config = dict(
    moe_layers=[0, 1, 2, 3, 4, 5, 6, 7, 8, 9, 10, 11, 12],
    n_kv_head=3,
    vocab_size=12287,
    rope_base=23500.0,
    attn_scale=0.177,
    lr_mult_o=1.5,
    grad_clip=1.0,
    final_lr_fraction=0.02,
    seq_len=1024,
)
Below are experts of layer 4 (counted from 0) of a mixture-of-experts language model. Rows are named router (the router's row for the expert) and show model dimensions 0-191. Each number is 128 + 24 x the weight over its row's rms, rounded and kept within 0 to 255. Numbers have three digits each.
After each expert's rows: "comes after" lists some tokens at least twice as common just before its tokens as in all text. This comes from a sample of Wikipedia text that the model never trained on. Tokens count by the router's weight.

# expert 20
router:141132125143075099182078136152112118114110125114135117103118126139144135117129145133171156126141133156181118134112107107116139124151097077116122124074133143159123185152112118163142139129137111114136127115123145140126091151143161173135126172132130111121132140135112130144143125117134115142136141120159136090139137148098144126155121126129128103137157116104083153096152112131177152081112096179093174105143145154158145101114144094154144182152114150205121147139151164138151142142117115175142102103138155101144110115156140164089081121122135162116106120105111152132103155130157069141
comes after: "0", "3", "4", " United", "5", "6"

# expert 63
router:127122151138102112141138136105114158159106134148139077134120096146088121088151110084129129143110115105118136127103117122153090088179104165137120156112103133136093087170132124132109110137145145165156095097107134093101145131091144119074158125153156124138141143109098090115140151064169133122128150103147144114124120105133122163098107141082106107112088164131098121076114136090135167120113144114112107095122130084133112132141155095103129154151125162110123091150140152128168101147163128147109121099105161102145114100128103168117148119130130079126122142158134163141102084119104105096
comes after: " |", " ", ";", " –;", " -;"

# expert 2
router:104132148091129093143146162104114100088091080162116145124165120119148092135110091131158090104079171148126104159169158105097149136100120150167128119125164098120111139161112111153139120148159134109094140090147150161126162097126150116140114090130090110123142120141138158170088127138126165115112109137137157141106139140128130108130120144100150138157123107101112133152178150112147108125103152135109161123111160149093148120122139088164152129144153118144158141103129160130107090174093099149130145148094107131158101102147107141124124164155109150098152109098148178147160141097159135168
comes after: " ", " (", " MPC", "–", " for", " University"

# expert 10
router:110082179142175173107101125168161172151111134132113150177098156130129137130132110149100121143151146149092137125125111115105141142132131123133115113113116149098150128098093117082102146113117125106068142185106146099112098153129085148151101160135137193156119090107156148119153121140155133199142099127111094088141128173119137127113125111145108127158135144135166128150136115128138119110101132101110132130150134160122136119103136147113131111075094098137121177123136139183140146117101148121169170153176138116110144151128116136150092108144111144135116154132149103103150132116125169121
comes after: " the", " a", " and", " to", "'s", " an"

# expert 26
router:155123097162076146144132107157114136140120121091113144165125197129125150140098175096143140134159105148163116125104124130161121137136161085103129111132134120122157154069120130142125136140164114148137097196083155124125129105159147126149127134105132122106086077101128111126144118126103109097143190101103144113144101102137156145141125149138143117080121174148185080130110120158122127134177176114120097111101148137106124109129114154129147119124116160131104109124102137097118133127157137130141140091165117161121111161100115155143106140116085135124169123129137085123107149173112115127
comes after: " the", ",", " |", " of", ":", "-"

# expert 45
router:136138115104112164075160144122154107146095146121156077150123166144135143187097126125173108131113111125135111131133092132112135116146100136146113141102129114114152173162116138153133088110163158099155149102119167167139165151121154142187140146142168152146172104102116133132158125161078140124155076106089067169131097137100133116114096125153177126153141146140119138102136126142090139140138108110136156164119151139125126126205116147131151102120129117127170137112130122140130066102126121144125140112136104142125133122125100140114116138148080104118100102132136120086145148112140109138
comes after: " |\n", "\n", ".\n\n", ")\n", "\n\n", ".\n"

# expert 57
router:096128141098127094143148164098114097103087088162123139123167126122146097133110089131159092098081183148130104166164158101096153139109120147159128123128167098124112137166119116156170122147158135114094140088141148141122159095123149116133112095130089108120146121145142180172089129143124160114113112133133160135105140141129134101135119139103152140151124105103111135141156152113148106123099150136105161131111154151091156122127139092164148130148153115143156141101136161131101092167095094152133146149099105128154103106149109140126124165156112148106151106095146175145160147094162133178
comes after: " |", " |\n", " (", " was", "9", " is"

# expert 52
router:151084139116160164147113170134104152144145141121107098122133138116097171137126115125104124138135122130180127089127093180111136113123085130129150136133092130110089123175119163132122121144125169107152110202107127120131089150105118121113119141116140072121131111140136116124162140095118155163147092116135140142068092158136160126119087155155123138150143110171165101120141126095123146160142123127134132169134145087141120148107149174115178118090108145129124141169102131181129149122135135133147140122114141087112165141096093115141123066125154106118148141107129092097134087135122165128
comes after: " ", "1", "2", "3", "4", "5"

# expert 25
router:127140114120173147131159140167128141128145147150110139120092158165109142161168147133130108129167086125093146121128143116152127151168145127101190114093131119158145135119148134100120118113127138150134096070085117148130131131152151118087152110125150142112138133141167104119120109118166111102103116115146104110142152137094109106173099139178143131129166117119104150122123109142101120156117156145081085136154117133141133106068154158111145111134119143150117120162158150102176134135166150097124117084136120081097105175154139067140182101118153115133125134124156095097131117162129151100
comes after: "0", ")", "3", "4", "6", "5"

# expert 4
router:145098152117092156125114157118178122135099120104108137095138075093116102091136141109137121148116124147107134076163129106087143150124115099142127123067112111105126098147145129103120117152117145104146094070158108109143097151112132134129105153130132139120147155140142163111132112166153122137114114132078143153115146137096140109135176148134149149144123098095131148129135125119106130115139153115100146106159117104160142108107118075147117093185159155161115144199169140160157148162110104102151165141116138105140144146108094143132154172129155120194117147135164109109162133126114130135
comes after: " a", " to", " the", " and", " his", " was"

# expert 7
router:130135141121164157094138134130135102138178109136115161118112154110119118147120126155107145121141122126138137137099135150158137128157153151103100146133120159073172150039116123132107100117115128115160173143123127110149093121140092176156141167109145149112106122114156131135153128148104128160140145176144159114142138119156149127116148145177120166111161182141174111176113094104127093134128145107176081172124105151135117109129124115132111127176122106138094090101136135133116123115120157121172137121155148114133140123089163152161090109130199146144110129125139091128108146129104130132
comes after: "-", ":", " of", " and", "|", "="

# expert 59
router:107127124120114107138139146114142101096124129169107137124144117077150141076112081129145112066092145096107099154094131154117168128080104175115102103160147136114163109145115149126145131160157124108068114160129127107085134139149128139101119066128108139111112125133141135138118124093151152119150150171124163163118148147115163108183122146078091156138113119102104128159140138162116107153108142151137097128145133123151171104107107143127112139118151151164141179120171135124120103154119134144159137157145146149169105125138184145150095126121108146138163130131146169122139123166125151114
comes after: "\n", ")\n", ".\n\n", " |\n", ";\n", "°"

# expert 23
router:149100101165115111135103101133132109140118130145098170117107153141117173152121159130127185158163108134129129099125111131170120110121158127093133177115109132115139096109062071127123122120156098154160107164145139127115118125135145130159155115120141153146163125132134136121167087126104116061097124105093128140155115128099116129158144122113144177120124117131132117128140151155122110199162084174162122150116163099137117135116050121128130143130135125144133147151170152170125136146145141118132094131134138167126132182097139093116128100156125126133078134129155124154121149093130134119
comes after: " the", " a", " his", "'s", " The", " her"